Below are experts of layer 5 (counted from 0) of a mixture-of-experts language model. Rows are named router (the router's row for the expert), up (a neuron's input weights, with its number), down (a neuron's output weights, with its number) and show model dimensions 0-223. Each number is 128 + 32 x the weight over its row's rms, rounded and kept within 0 to 255.
Before each expert's rows: "mostly gets" lists some tokens that are sent to it at least half of the time. This comes from a sample of Wikipedia text that the model never trained on.

# expert 4
mostly gets: "z", "a", "ol", "ik", "or", "ov"
router [166 152  87 108 124 146  93 122 175 109 115 105 121 174 134  80 163 132 162 193 189 156 120  91 139 109 145 143 106 117 159 128  83 133 154 124 134 138 121 128 131  88 200 109 123 124 155 156 116 169 114 159 106 100 159  36 111  71 187 109  85 135 110 120 124 128 133 117  99 131  98  73 130  99 123 172 149 210 128 128  79 125 185 148 146  79  36 120 232 120 111 131  93 148 122 109 139 128 101 134 105 119 152 126 161 171 100 196 128 154 127   0 163 126 124 152 167 132 115 115 187 121 154 122 127  95 128 122 126 116 108 105 111 126 130  82 129 148 131 112  91 152  69 131 141 119 129 123 100 128 144 122 141 151 128 110  61 137 124 130 121  97 106 124 128 159 114 149 136 135  80 155 133 132 127 175 103 223  70 153 127 132  92 111 123 170 145 138 131 167 129 129  62 107 133 169 119 105 151 145 194 124 149 118 195 197 119 121 130  84 125 125  90 131 135 107 134 214  72 139 146  83 125 122]
up0 [112 109 156 142 101  96  58 163  82 170 125 143  97 131 135 150 118 154 147 132 129 164 129 112 114 133 135  93  82 127  88 125 121  53 129 180 117 140 128  68  82 146 136 116 161 117 131  51  38 119 142 111 152 140 128  96  50 122  89 152 109 102 132  98 131 146  88 148 162 100 155 100 115 181 164 122 145 148 152 142 132 180 150 102  78 121 139 157 102 168 107 114 162 123 172 135  84 181 122 163 136 101  97 121 153 113 160 140 128 116 164 119 166 174  57  91 127 161 146  68 151  84 125 128 173 144  90 140 157 107 105 178  97 137 123 129 116 126  72 170 125 138  88 202 153 127 152 175 118 159  92 100 152 118  78  96 144 156 104 132  73 127 137 200  85 191 173 123 143 120 155 140 137  74 202 121 168 103 115 130  78 154  88 147 191 160 113  72  78 167  92 132 157 152 116 124 151 114 123  88 148 218 110  94 141 155 126 112 179 108 126 169 159 173 127 116 120 148 142  82 100 124  80 140]
down0 [141 136  79  94 119 173 117 150 162 131 147 134 121  88 104 103 158 127 139 102 144 120 130 139  75 148  77 147 117 108 149 112 120 193 110 115 163 156 105  98  89 146  83 203 138 155 128 152 123 110 198 164 125  90 114 140  84 115 159  85 129  98 169 140 152  99  80 106  97  90 114 155 161 113 119 180 138 126 139 131 179  86 120 140 136  85 162  94 118  82 116 181 109 108 130 153 205  96  95 154 113 137 170 112 137 158 156 192 132 165 111 112  82 157 111  77 123 143  67 155 165  75  44  97  69 105 117 198 165 142 100 149 137 133 146 142 177  46 118 116 110 142 131 176 148 176 195 148  72  88  71  77 141 123 153 149 124 118 105 180 186 105 179 140 147 154 135 224 130 136 112  95 168 107  95 140  58 126 127  85  98 115 111 111 107 127  93 152 119 143 179 148 139 119 125 155 107 178 134 142  75 139  91 147  86 132  96 147 146 117 167  96 146 122 130  88 104 166 132  87 148 168 127 127]
up1 [145  94 134 147 101 104 133 135 109 184 124 144  87 149 156 129 140 153 105 125 112 160  99 146  86 132 155  97 133 120 162 173 128 145 137 153 107 141 142  79  60 105 144 152 176 147 123  87  86 144 130 129 174 124 118  87 148 157 197  98 131 170  81 104 169 138  81 164 185 142 105  71 115 150 161 109 151 100 142  86 140 160 155 114  84  83 140 144 127 129  93  74 123 112 155 117 121 103 117 101 146 122 122 170 117 162 120 157 111 201 182 121 178 113  93  87  65 183 149 118 125  54 129 112 185 161 104 145  51 155 152 185 117  71 153 146 118  96  62 135 130 134 159 179 135 149 132 185 148 142 133  80 123 138  27 181 116 166 124 167  82 171 166 158 126 119 129 129 148 158 133 140 229  93 159 122 139 141 134  79  84 137 144  54 149 128 108 124  86 149 104  93  94 138  89  95 143 189 112  88 116  96 100 152 113 125 102 119 153 173 177 169 114 179 108 113 127 111 101  95 145 117 117 115]
down1 [121 109 113 101 139 167 113 121  94 116 186 135  96 170  92 119 185 173 153  84 147  73 140 160 123 120  83 177 125 132 157 146 102  83 127 130 107  91 161 164 161 151 145 122 148 116 132  90 158  92  91 132 122 150 131  81 202 129 110 160 157 122 213 164 118  97 171 209 188 179 126  90 122 154 106 156 127  73 145 159 141 123 129 136 109 123  93  73  97 174 131 127 118 181 137 114 138 126 151 139 139 141 103  62 134 122  89 109  93 213 152 126 109 122 114 120 104 118 120 135 210  48 129  95 131  69 161 147 142 154 104 134 119 123 148 139 129 110  90 161 162 102 137 151  93 101  99 103 168 167  88 152 154 134  70 116 103 128 182 212 144 105 136 147 139  62 109  81 128 134 122  71 153 123 135 146 117 112 189 120 120 154 103 157  39 167 124 149 167  83 158  70 189  93  89 112 108 157 164 129 103  95 114 161 140 142 139 146  95 117 138 102  75  98 129 130 150 154  97 170 141 117 101  75]

# expert 5
mostly gets: " K", "G", " J", " S", " Ch", " F"
router [150 145 101 119 124 142 108 118 177 101 124 105 113 168 143  96 158 117 164 188 184 148 131  80 139 110 138 140 112 116 159 122  93 142 149 127 142 138 132 134 131  75 207 136 127 126 163 151 114 158 107 165 137 110 150  22 110  63 178 104  66 130 117 127 130 126 144 121  91 123 101  74 142  92 133 138 145 219 126 137  77 124 157 141 144  82  66 138 250 116 138 134 103 139 125 128 134 133 102 105 113 114 159 126 167 176  93 191 121 132 127   0 122 138 115 138 160 119 117 108 185 109 158 141 127 109 136 135 140 113 108 101 115 129 135  77 132 127 136 110 104 144  99 119 138 124 134 124  96 125 143 116 143 154 117 117  57 139 135 114 132  89 102 121 115 161 109 136 156 134  74 172 143 123 119 200 103 206  63 158 146 153  93 110 119 150 131 145 137 172 133 121  68 115 131 159 130 102 156 151 180 118 144 131 200 208 122 121 126  77 126 131  79 124 139 110 132 207  76 134 145  72 119 120]
up0 [112 114 116 120 120 152 100 146  91 168 134 157 100 117 132 130 100 139 162 116 143 178 101 123 117 143 163  88  60 153 128 122  74  81 147 182 134 173 100  99  82 203 113 152 167 124  96  96 113 120 154 126 111 164 107 163  86 133  82 102 135 131 163  96 146 132 103 164 138 157 150 151  95 131 169 163 143  92 154 184 155 158 116  59 105 142 124 127 145 158 117  79 135 118 143 141 105 166 179  99 155 153 101 162  80 152 117 172 128 111 129 113 103 159 123 124 143 217 179  93 118  88 111  53 187 120  84 103 110 140 119 161  88  50 137  97  57 148  80 113 162 186 113 150 125 168 183 150 140 156 126 104  98  92  97 166 153 130 138 166  50 133 170 190  77 173 131 141  78  98 126 136 175  64 199 119 141  91 134  95 108 125 135 108 162 225 141 130  80 169  80  88 125 150 135 135 137 106 130 100 121 138 130  97 152 147 114 129 164 119 150 180 122 147 120  97 112 131 113  97 143 156 122  71]
down0 [184 197 107 149 104 153 108 140 122 116 118 146 148 141 131 125 107  66 115  90 150 140 140 139 113 158  86 138 132  95  78 109 133 168 115  74 117 139 123 131 141  99 129 117  96 161 110 209 134  63 132  79 134 119 136  57 145  92 170 103 180 171 143 163 122  75 111 106 178 215 125 108 106 120  96 252  91 135 111 152 135 124  84 111  82 104 122  89 133 126 158 147 146 147 189 132 150 160  86 128 120 101 105 127 138 135 169 152 150 192  82  97 126  83 136 133 163 119 147 131 100 141 107 166 133 147 160 169 145  62 160 123 149 144  89 110 148 128  88 154 127 120 149 132 105 106 116 162  88 114 123 130  93 161 126 108 174 113 121 129  99 140 207 124 141 128 149 180 145 148 118 131 152 123 129 146 163 150 173 131 160 125 181 197 149 120  88  67 119 123 114 115  98 106 124 169  36  66 129 127  63 123 134 187 158 151 137 114 144  47  74 120 192 124 140 136  92 184 100 150 142 116 142 127]
up1 [150  97 106 150 128 124 101 109  91 186 101 151 116 144 163 116 136 119  99 161 149 128  91 110  78 116 113 121 147 131 134 179 104 106 111 129 201 215  88  94  48 150 171 140 145  62 145 112  95 151 147  85 215 170 111  96  61 126 162 122 108 146 121  56 165 146 130 147 126 133 150 124  77 144 112 156 143 119 133  91 130 146 149 119 106 116 147 168 101 138 106 155 153 131 131 116 105 121 177 129 136 170  93  95 118 136  81 120 117 130 133 124  93 150  52  89  86 160 157 154 150 117  90 146 178 157  83  61 130 111 165 110  89  99 123 143  51 144 112 159 106 123 104 179 138 147 159 104 114 216  92 118 108 160  41 149 140 167 122 127 118 110 156 138 133 104 145 171 184  88 161 156 103  73 227  84 147 118 182 139 128  92 136  67 102 138 143 143 113 123 119  96 130 117 106 135  88 164  85  96 155 103 106  98  88 129  86 134 158 169 122 180 122 166  90 163 131 140 143  85 129 123 135  84]
down1 [160 104  98 116  43 107 122  93  78  55  89 159 133  98 156  85 178 123  84 127  78 101  79 130 139 133  91 169 166 140 175 122 111 132  79 139 102 176 165 143 193 153  98 116 105 149 162 177 147 109 145 129  93  93 154 132 181 143 131 137 146 124 190 145 146  95 124  45 128 109 127 102 137 130  74 168 107 112  67  74 127 150 152 128 109 134 119 143 121 158 130  93 128 109  51 137  80 152 148 162 157 139 176 113 137 150 153 106 147 106 106 124 113 131 107 118 141 142 107 186 113 139 178  69  89 155 175 152 105 160  78 109 130  62 117 134 174 125 148 191 146 110 139  58 141 179 172 178  92  86 120 161 120 142 167 135  71 183 164 122 131  60 102 117 148 113 145 210  92 110 138 110 125 175  82 102 126 147  95 188 156 135 125 158 133 154 114  92  75 106 207 107 129 134 135  90 134 133 123 117 146 158 103 117 130 129 188  97 151 126 147 175 130 102 113 144 122 160 115 181 134 107 133 146]

# expert 0
mostly gets: " H", "ig", " Her", "ran", "hen", " Y"
router [175 151  78 108 123 146  92 121 165 117 120 116 123 168 135  91 156 125 163 190 188 144 125  80 143 110 139 133 121 115 157 120  89 140 144 117 130 135 127 125 128  76 205 121 129 119 168 156 122 169 121 163 117 120 169  35 106  65 177 105  88 142 122 120 122 123 145 113 104 121 104  75 136  97 122 162 141 211 138 121  73 123 165 147 151  86  49 106 231 120 111 126  86 146 128 109 134 134 108 132 113 117 160 124 177 175 101 202 129 133 123   8 127 129 111 144 168 128 112 109 199 127 176 120 129 121 131 136 121 118 102 110 108 120 129  76 127 144 133 111  84 146  82 132 144 126 131 124  93 118 142 114 138 143 127 104  69 133 140 121 128  93 103 115 118 162 108 152 146 129  83 155 130 131 114 192 117 205  66 166 137 149  81 108 128 162 153 140 134 172 126 128  66 107 137 163 106 116 152 133 194 123 147 125 200 201 112 109 130  92 138 123  81 124 132 117 140 228  71 135 152  90 112 120]
up0 [113 109 132 127 170 128 113 158 111 150 185 160  97 154 127 164 125 136 150 142 111 142 106 129  99 120 165 126  66 140 159 116 122  66 121 153 110 185 105  99 100 178 153 133 202  90 168 103  92 147 135 111 118 170 103 148 103 135 102  98 113 136 107  84 126 117 119 175 153 120 144 121  53 123 117 159 168 115 147 175 130 176 141 127  75  96 150 174 163 125 114 116 182 124 168 187  90  96 140 143 154 156 132 175 124 131  92  99  76 129 188 155 138 126 122 114 105 146 185 131 177  99 100  87 182 122  89  92  97 113 153 140 106 132 157 109  81 177  81 160 134 170 107 152 153 132 195 172 129 185 120  94 128 114 118 116  72  61 120 163  61 140 162 147 119 196 130 137 174  80 143 106 190 104 200  70 102 130 133  91 140 156 180  61 171 114 122  95  88 170  58 123 112 137 129 104  99 126 115 125 153 174  97  99 151  96 140 137 216 130 126 169 111 161 108 153 106 134 127  63 111 129 132 107]
down0 [ 93 129 138 180 114 109 155 144 163 152 159 174 152 143 137 120  90 142 150 139 129 104  89 142  97 135 150 121 141 119 142 107  50  68 115  89 109 141 125 156 127 120 132 147 124 184 106 118 159 112 105 109 146 128 201 156 117  95  97 156 174 162 146 141 106 151 104 127  78  90 148 135 142 100 181 107  90  75 117 117 105 101 190 137 142 138 142  83 151  96 167 110 108 110  78 117 142  98 154 176 159 129 114  72  72 142 154 151 110 121 107  68 136  49 126 103 140 107 156  98 152 194 138 152  87 114  80 121 134 107 129 120 117 146 170 120 108 113 139 109 163 100 148 135 101 162 174 179 146 152 150 152 132  94  54 211 103 111 129 113 138 104 151  62 133 120 118  81 159  91 157 125 119 103  96 170 155  96 127 100 145 146 130 191 158 190 135 169 105 107 112 158 120  88 175  54 146 122 144 217 167  80 137 176 174 111 131 141  91 136 120  82 225 193 104 135  95 125  78 144  97  73 101 125]
up1 [121 169 135 130 138 127 127 137  78 132 172 135  54 165 154 126 130 107 195 135 122 145 116 133 124 177 164 130  83 166 124 167 141 104  95 111 169 143  94  53  86 125 167 177 157  45 114 127  87 128  85  99 104 123 145 167  90 144 119 136 114 105 112  75 142  94 108 143 127 167 117  88  85 150 137 129 182 141 186  83 172 174 145 123  82 141 112 117  84 136 123  86 131 111 199 143 127 152 172 132 129 144  65 107  78 125 180 160 131 117 148 131 112 166  96 147 134 121 180 118 174  71 162 118 171 143  81 120 159 115 135 120  70 119 142 164 121 128  90 145 148 132 175 174 156 161 179 170 148 228  93  66  92 143 116 126 156 138 109 139  87 149 112 136 100 163 169 140 155  70 128 154 171  88 172  94 156 138 184 127 123 156 121 101 126 159 121 107  73 130  88  72 113 194 133  83 147 181  96  96  98 141 136 141 138 166 101 119 181 116 153 138 138 136 151 111  96  93 170  48 121 124 146 106]
down1 [148 140 121  96 133 148 120 122 192 169 119 100 162 128  60 119 136 197  90 182 171  79 122 112  67 152  93  84 182 124 151 129 147 135 178 120 109 155 168 137 147 147 131 141 104  91 124 154  86 165 123 134 145  75  76 130 207 142 136 113 159 159 139 143 137 190 108 131 134  91 112 139  91 183 179 105 166 106 175 100 119 107 102 149  71 126  93 181 102 143  85 135 203 124 163 104 184 141 177 121 123 169 163 152  86 152 139 110 145 127 114 108  54 183 153 142 161 180 111 129 156 114 159 126 162  85 115 115 129 121 131 196  86 112 107 126 133 131 159  79 109  80 166 106  97  74 154 191 157  82  79 143 147 124 185  91 168 142  71 140 123  66 155 148 142 116 107 150 114 111 162  53  60 140 122 128 142 128 150 128 120 116 146  97 151 121 129 114 182 139 132 113 105 175 135  90 145 144 145 149 125  90 106 115  79 120  88  72 142  90  91 117 158 137  92 182 127 141 112 120 106 124  86  65]

# expert 2
mostly gets: " its", " This", " not", " public", " state", " U.S."
router [190 133  99 128 133 134  92 123 118 144  90  48 158 159 187 204 173 102 131 207 175 104 164  76 117 152 132 157 121 155 167 147  95 129 153 138 132 131 176 127 122 121 111 103 108 130 153 153 150 161 103 146  60 100 168  98  91 122 134 131  74 154  64 127 129 170  86  83 104 159 157 108 101  93  92 128 147 170 111  92  99 118 145  88 112 137 150 100 144 105  98 132 172 185 146  90  99 123 143 120 129 125 137 128 219 138 192 152 154 109 129  88 139 121 115 156 113 149 140 162 151  85 165 155 109 130 129 138 119 110 145 163 119  92 114 120 144 162 133 117 114 151 155 111 184  83 141 133  92 120  99 130  97 158  82 165  81  96 141 172 104 152  96 106 122 183  90  96 183 146  62 145 140 126 124 179 121 155 126 121 153 156 101  75 158 229 195 132 134 193 130 142 133  83 112 110 195  83 128 129 144 111 159 136 146 190 115 128 131 149  97 130 138 139 173 127 126 221  96 109 119 139  84  69]
up0 [119 105 168 109 113 113  75 204 140 135 141 176  83 140 134  92 124 201 150 123 140 181 149 138  97 104 186  99 105 131 133 138 126 153 144 154 161 164 103 116  89  93 103 166 125  53 150 120  88 138 107  77 157 157 136 118 108 109 113 108  75  81 117 102 177 122 118 205 125 129 146 152 101 141 175 114 150  91 161 166 176 177 170 109 120 126 133 141 122 180 106 124 131 139 177 143 112 197 123 190 176 153 104 136  82 122 103 116 158 127 158 118 148 200 100 148 115 123 124  82  97 111 122  85 155 173  78 142 128 155 157 125  96 125 152  98  84 130 112 143 156 172 139 166 161 174 178 176 159 182 131  80  84 120 137 110 155 157 150 156  98 153 156 156  70 154 120  96 136  81 165 169 189  77 201 118 106 104 121 136 101 147 100 144 154 120 112 129  65 103  67  49 130 165 133 147 124 171 102 101 112 131  87 108 154 124  97 152 165 151 152 194  89 163  94  80 151 118 146 121 111 167 165 135]
down0 [ 97 142 163 158 153 144 114 165 172 126  71  47 128 139 123 182 155 122  77 139 129  41 153  92 105 174 137 101 128 139 166 160 102 118 131 108 109 128 152 125 106 120 149 135  96 144  95  69 137 137  96  96  63 111 149 129 145 126 192 144 172 165  91 104 108 126  80 112 162  92  87 137 197 172 120 112 119 132 159 142 153  88 119 132  79 184 152  53 138 133 141 112 162 138 127 152 162 115 151 118  96 119 155  90 105  83 141 151  98 165 141 149 115 151 161 126 190  83 204 144 139  79  94 147  94 143 138 176 134 164 105  56 132 121  60 123 138 106  94 172  50 126 131 109 136 160 112 161  89  42 128 132 162 142  80 116 143 111 136 131 176  89 145  55 102 172 100 100 143 110  71  74 103 193 130 163 158 151 192 101 127 108 109 131 120  89 150 101 178 141 156 129 131 169 136 105 155  73 141 128 123 129 178 130 127 157 150  80 116 129 156 102  91 156 135 119  90 151 120 146 152 161 164 129]
up1 [148 159 145 106 107 105 103 133  92 176 144 150 119 112  94 124  84 168 155 103 106 127 110 130 110 107 130 105 120 141 127 122 116  42 132 124  81 219  57 124 104 145 129 132 158  68 206 100 106 126 151  94 119 158 112  91 151 133 116  88 166 100 156  77 172  87 149 185 170 146 128 133 110 143 141  96 205 156 151 135 138 165 124 109  97 160 125  98 117 141 140  93 124 117 144 196  99 110 139 156 166 116  92 119 126 122 134 112 108  89 188 123  92 110  84 117 131 147 157 119 138 112 100 121 204 160 115 120  87 144 165 126  98  77 204 141  99 167  91 122 162 171 121 159 112 128 137 136 109 172 100  85 121  62 123 124 142 178 121 116 102 110 181 185 116 123 154 155 123  98 167 106 182  45 217  96 156 129 153  84  64 171 131 120  94 131 113 144 140 127  78 160 139 122  53 128  59 141 104  90 156 152 110  84 129  85 148 150 153 101 147 183 108 142 114 124  99 115 130  61 135 148 167 137]
down1 [122 109 186 139 130  92 154 113 120 118  96 120 120 118 130  93 172 145 207 192 127 161 113 145 196 107 166 165 135 140 114 152 185 171  79 154 111 130 132 167  93 142 131 216  94 181 110 183 136 161 142 148 112 122 124 131  99 151 101 132 138 152 156 101 112 134 195  90  87 135 165 114  95 140 116 190  94 113 109  87 127 153 108 175  70  96 135 119 140 177 150 116  77 134 131  97 116 157 122 159 102 119 107  93  96 102 144 148 112 117 106 141 149  92 123  97 202  99 166 208  93 173  84  80 124 115 114 117 130 130 120 121 113 154 149 136 203  96 159  61 103  98 148 117 158 176 142 120 130 124 137 156 155  94 135 100 170 158 105 127  95  96 145  65 128 120 153 112 159 167 105 187 103 144 128  95 117 213 106 105 162 124 153 149  97 107  37 147 134 128  94 113 102 116 155 111 157 104  63 130 168  87  75 137  78 149 122 122 111 108 159 126 153 149 148 130  64  58 141 175  71 131 155 152]

# expert 1
mostly gets: " used", " played", " known", " released", " Mar", " won"
router [131 126  96 176 114 109 103 167 162 161 129 117 120  83 128 115 132 161 124 134 167 165  91  89 148 179 168 105 166 114 136 174 185 139  60 130 162 115 124 105 122 159 140 196 127 136 116 131  78  95 105 116 118 103 134 109 123 147 112  84 159 187 164 105 120 142 108 131 170 168  71 164  93 186 170  74 142 186 142  74 134 145 109  97 129 162 137 164 185 145 159 119 124  87 185 162 146 106  76 105 168  77 117 148 101 109 146 124 120 122 116  57  92 121 139 108  90 111 156 108  94 162 127 141  85 121 114  91 137 135 135 123 209 139 110  81 134 192 160 127  92 145 152 116 149 137  96 102 107 153 138 100 123 125  71  93 188 114 103  93 128  98 152 110 104 148 114 146 154  98 107  60 133 108 141  83 190 175 147 106 160  74 103 106 109 112 111  80 117  80 159  85 117 173 188 151  74 155 114  64 124 194 189  68 140 107 101  93 128 111 109 128 171 130 150 130 122 158 162 132  82 128 194 183]
up0 [113  74 158 131 154 123 146 205 126 107 122 136 118 144 112  91  96 154  91 107  93 149 142 169 116  95 132 105 197 149 135 159 145 124 164 142 180 114 145  76 134  92  83 118 202 140 120 118 167 119  79 157 123 140 166 151 133 174  72  79 149 147  93 112 145 116 146 131 152 135 108  96  78  92 168  49 156 129 149 163 142 202 132 112 138 160 154  85 157  81 131 154  45 144 143 196  86 159  78 160 160 155 156 119  66 129 117 125 150 108 108 106 154 133 120 135 114 142 143 155  91 159 134 154 182 125 100 110 124 192  78 133 124 176 135 127 110 134 101  96 114  94 112 126 164 109  95 142 141 138 160 134  80 113 193  77 121 114  89  87 120 136 165 126 110 115 156 125 158 110 133 122 171 112 141 110 124 127 156 131  83 206  77 107 126 160  98  72  95 108 115 162 184 166 156 119 128 177  62  75 138 137  79  85 130 139 119 163 115 175 173 148  96 123 106 118 122  64 125 128  73 160 159 218]
down0 [199  44 180 132  88 119 128 167 168  89 129 148 131 150  59 103  89 163 120 133 140  61 132 134  74  94 126 102 116  96  87 163 157  85 103 137 128  50 150  79 164  92  97 111 152 187  62 111 174 144  60 150  87 140 107 100 120 160  96 167  62 136 126 166 150 103 126  81 140 149 120 133 171 114 121 108 127 119  91 138 127 172 111 153 168 162 175 113 157 121 110 162  65  93 149 184 132 167 136 133 146 156 120 111 123 109 123 175 159  93 115  98 162 203 107 153 129 134 152 129 125 160  90 141  94 176 172 144 164 149 138  36 127 119 154  93 165 170 125 115 147 147 154 106 119 112  91 160 168 110  83 143  88 139 106 125 130 160 107  96 151 111 133 153 165  79 126 181 136 145 168 131 152 165 150 134 163 117 178  68 139 133 182 131 151 123 107 117 122 109  52 126 149 158 197 117 166 132 119 161 180 132  97 119  75 143 113 104 119 123 129 109  86 154  92 147 119  93  62 142 117 123 163 126]
up1 [ 46  77 146 145 145  94 143 163 106 147 118 121 164  88 110 130 137 178 141 114  78 171 129 162 121 154 118 184 140 117 103 193 138 127 148 117 160 144 106  51 105 153 170 114 154 148 140 165 104  87 107 116 169 159  92 114  95 123 161 107 112 141 132 116 132  66 111 133 175  91  91 171  91 139 145 100 129 171 168 133 165 108  97 111 124 137 143 116  99 139  76 113 128 131 149 162 189 114  86 141 124 170 105 139 180 160  73 129 108 140 105 112 101 122  83 143 110 151 125  97  31 139 171  98  96 203 139 125 144 157 188 124 156 118 126 152 132 192 131 103 141 146 126 152 140  76 125 121 134 195 103 103 194  59 156 183 133 119 195 116 129 134 168 135  72  78 140 116 124 108 165  79 158 124 183  63 112 131 135 136 108  70 133  87  98 103  97  50 174 117  98  69 126 157  99 135  67 160 120 143 134 154 112 163 191 121 147 130 120 141  95 148 199 159 125 103 110  92 151 130 125 110 110 149]
down1 [147  87 159 154 163 141 169 124 126 159 100 109 143 134 123 137 115 165 146 156  71 153 170 142  68 103 155 113 117 117 114  92 139 124 103 167 150 139 158 109  94 191 215 110 147 171 120  86  59 140 185 120 144 107 101 128 136  92 140 136 119 167 104 174 123 166 125 155 107 140 126 161 151 147 130 135 143 156 128 134 132  85 175 124  92 173 112 102 124 107 140  89 132 105  72 119 130  92 131 132  87 118  56 129 152 102 148 107 161 119 150  67 186  69 144 176 154 142 144 119  94 164  99  61  90 111 122 142 169 151 139 144 132  96 126  81 196 197 189  90 128 124 153 124 110 105  84 112 145 189 171 109 134 109 111  93 139 124 143 142 117  87 119 107 107 100 103 137 138  91 200  68 123 156 151 102 110 164  91  73 156  75  80 155  96 145 159 150 134 202 110 131  87 110 197 124  76 125 108 127 177 128  47 160 138 127 158 110 112 115  87 131 105 109 194 152 113  74 130 185 152  59 145 145]

# expert 3
mostly gets: "es.", "The", " The", "ed.", "ing.", "s=="
router [ 85  97 179 102 144 120 175 104  83 119 139 203 153 100  92 126  95 126 103  79  67  91 145 192 107 116  97 117 134 142  82 107 147 112 138 123  83 111 104 151 145 146  75  96 132 135  90  99 167 116 162  71 168 180  85 194 172 169  99 156 160  70 146 148 140 100 158 174 162  91 192 133 150 134 127 149  74  72 114 169 165 103 101 151 115 129 171 130  59 147 135 142 126 121  91 152 134 125 173 148 123 155  86 134  70 114  96  79 101 133 131 208 128 130 154 110 140 113 114 167 102 149  92 111 161 150 129 141 126 126 108 135 107 158 137 183 134  79 112 162 201  86 140 125  90 152 120 134 166 117 122 159 138 104 191 148 175 153 124 136 155 179 173 161 149  70 160 123  78 129 176 123 111 130 115  98 108  77 157 129  76 132 163 182 114  69 111 157 135  95 120 159 173 136  92  91 133 149 112 142  88  92  80 161  83  98 169 150 121 179 159 111 136 111  72 151 140  62 131 137 133 155 105 116]
up0 [132 118  80 158 148 108  89 173  99 118 156 180  75  96 113 120 159 135 164 121 111  84  86 110 131 163 165 108 100 160 132 120 117  44 183 168 158 174 109 132  89 135 145 119 177  77 124 127  53 138 167 127 117 145  97 113 113 110 111  94 115  93 100  71 180 135 101 124 130 140 144 139  66 114 158 127 176 140 200 129 121 127 175  87 115 152 131 132 160 138 126  73 165 106 146 135 109 180 113 135 183 148 117 178 153 130 137 178  94 105 145  87 165 168 111 102 124 146 181 107  78 141 132 140 157 112 122 139 151 199 135 136 105  96 140  95 100 117  79 143 126 131  98 182 163 150 183 176 100 154 150 110 111  83 124 137 129 160 182 154  85 163 127 149  81 204 117 109 152 114 173 179 209  69 189 111 106 149  89 161  99 109 121  91 132 124 176 124 143 137  70 104  86 126 102 131 114 186  91  57 165 132 162  86 126 153 113 112 137 114 149 137  83 171 115  86  88 160  99  73 121 127 134 126]
down0 [139  99 173 186 187  97 152 173 112 171  92 119 165  46 119 176 111  74 146 116 135 110 116 114 195 161 131 147 169  74  99 133 150 122  89 122 151  99 105  85 103 118 116  89 108 117 158 144 149 116 122 171  41 107 116 158 159 115  81 119 113 114  78  91 126 142  99 158 107 107 125 100 140 109 112 101 117 100 120 150 146 188 125 101 178 153 183 114 177 116  91 157 116 184  84 105 109 148 160 171 142  99 131 150 105  54 147 162  88 135 165  66  94 134  99 147 164 143 131  57 113 132 134 183 127 199 105  79 132 135 128 163 113 115 140 101 143 134 121 151 126  79  82 130 165  86 134  88 134 149 131 141  99 172  99 134 153 105 157 140 130  51 171 182 119 114  40 123 115 156  76 110 165 114 171 163 103 104  77 104 113 113  91 192 111 139 170 106 162 176 113 130 149 145 109  92 157 130 106 127 174 141 114 114 157 118 112 163 186 155 126 156 143 130 104 123 117 172 112  64 165 180  99 146]
up1 [119  93 130  84 188  74 138 184 143 110 178 188 132 169 148 120 153 112 148 155 109 163 158 107  83 166 117 139 139 141  97  78 133  72 171 188 125 149  95 127  89 146 152 119 127 160 148 164  41  85 198 110 170 112 116 163 129  85 136  51 157 162 122  92 147 125  96 148  45 111 145  82 122 163 136  82 136 127 140 140 155 100 169  39 146 121 123  63 114 161 102 108 138 141 143 106 157  92 128 145 119 138 105 131 126 141 128  91 195 113  98 110 103 117  93 142 178  98 127 134 112 118  82 169 200  90 141 138 183 140 127 212 152 129 160 133 148 115  81 146 171 174 145  76 104 166 126 204 124  89 117 130 160 132  93  81 145 109 118 102 105 110  99 125 136 150 109 131 108 131  97 163 133 129 145 177 166 127 125 117  83 137  98 136 180 148 109 137  62 177 130 115 151 178 140 155  96 146  97 147 123  86 108 135 175 127 130 132 154 107 103 143 169 106 113  61 143 115 108 122  53  84 127 124]
down1 [134 140 106 127 119 176 163 141 120 200 106  80  96 120 133 122 162 104 184 133 172 113 154 198  74  40 152 139 108 111  68 124 125 135 188 121  71 181 157 178 124 152 127 145  99 111 123 166  97 134 143 114 128 114 166 136 176 144 125 134 124 167 152 151 126  88 132 133 106 138  69 146 139  44 115 123  92 127 150 169 118 151 126 166 150 130 129  79 148 154  83 159 107 157  87 142 143 200 179  99 161 117 147 106 114 144 202 103 180  96 131 165 152  53 139 182 144 103  92 151 111 168 149 168 143  84 102 124 117  54 109 149 158 120 184  98 112 121 153 141 104 136 145  81 119 155 121 111 145 173  87 131 142 158 100 101 138  92 131  99 160 142 139 108 104 121 130 110 104 111 115 185  75  97 170 118 137 158 122 100 164 107  93 113 128 114 117 150 138  52 161 153 124 120 100 148 150 100 117 133 126 149  46  99 142 120  52 153 118  82 123 163  99 131  82  81 140 102 179 147  91  71 153 201]